{"num_hidden_layers": 12, "hidden_size": 128, "n_experts": 8, "experts_per_token": 2, "d_expert": 96, "d_shared_expert": 128, "hidden_act": "swiglu", "moe_layers": [0, 1, 2, 3, 4, 5, 6, 7, 8, 9, 10, 11], "router_score": "sigmoid", "normalize_top_k": true, "routed_scale": 1.5, "balance_loss": 0.0115, "balance_bias": false, "router_bias": true, "shared_expert_gate": true, "init_std_router": 0.0213, "lr_router": 0.000815, "num_attention_heads": 4, "num_key_value_heads": 4, "head_dim": 32, "vocab_size": 7588, "norm": "rmsnorm", "norm_place": "pre", "norm_eps": 1e-05, "positions": "rope", "rope_theta": 10000.0, "rope_fraction": 1.0, "qk_norm": false, "attn_scale": 0.177, "tie_word_embeddings": false, "parallel_block": false, "extras": ["capped logits"], "init": "normal", "init_std_qkv": 0.0422, "init_std_o": 0.0086, "init_std_up": 0.0422, "init_std_down": 0.00544, "optimizer": "soap_variant", "learning_rate": 0.00619, "beta1": 0.95, "beta2": 0.95, "weight_decay": 0.057, "lr_head": 0.0107, "max_grad_norm": 2.0, "warmup_steps": 200, "schedule": "wsd", "decay_fraction": 0.731, "decay_shape": "sqrt", "final_lr_fraction": 0.05, "batch_tokens": [65536, 131072, 262144], "max_seq_len": 256, "doc_mask": true, "train_tokens": 727600000, "max_steps": 5353, "dataset": "wikipedia_en"}
Below are experts of layer 5 (counted from 0) of a mixture-of-experts language model. Rows are named router (the router's row for the expert) and show model dimensions 32-63. Each number is 200 + 40 x the weight over its row's rms, rounded and kept within 0 to 999.
After each expert's rows: "mostly gets" lists some tokens that are sent to it at least half of the time. This comes from a sample of Wikipedia text that the model never trained on.

# expert 3
router,185,186,123,158,229,233,171,196,181,175,136,133,133,200,203,177,148,122,161,282,259,239,254,273,232,219,180,207,151,183,215,181
mostly gets: "%", "°", "′", " ·", " mi", "°N"

# expert 6
router,147,271,184,119,167,203,239,156,146,218,185,144,217,198,93,201,138,203,213,185,186,215,255,180,271,127,190,266,186,230,274,219
mostly gets: "ment", " film", "ation", " work", " member", "act"

# expert 1
router,217,272,197,238,142,187,198,266,194,234,172,155,169,163,71,132,146,157,264,217,228,147,228,192,189,221,256,196,181,185,229,203
mostly gets: " United", "ia", " University", " American", " States", " Party"

# expert 2
router,199,246,184,174,256,198,186,170,241,224,185,166,147,187,226,121,238,206,210,191,168,228,163,169,213,216,221,221,217,270,199,249
mostly gets: "|", "\n", ".\n\n", " |\n", "\n\n", "=="

# expert 5
router,153,201,102,215,226,230,196,193,206,128,222,110,121,216,231,198,193,161,216,220,291,230,189,153,286,166,193,193,212,182,193,202
mostly gets: " ", "–", " (", "/", "===", " \""

# expert 7
router,298,214,125,248,175,224,220,167,211,138,181,171,121,165,146,201,245,160,237,129,271,145,196,231,202,243,101,236,174,230,226,207
mostly gets: " a", " the", "The", " his", " t", " The"

# expert 4
router,193,203,171,170,226,274,202,217,209,191,157,200,167,154,136,125,236,189,192,245,153,193,218,167,222,202,179,234,185,172,207,228
mostly gets: " K", " J", " H", " Y", " V", " Sh"

# expert 0
router,201,156,154,165,216,252,108,224,204,167,209,170,154,192,228,242,184,171,176,191,139,220,235,185,238,267,151,209,179,234,201,191
mostly gets: " is", " to", " was", " as", " and", " with"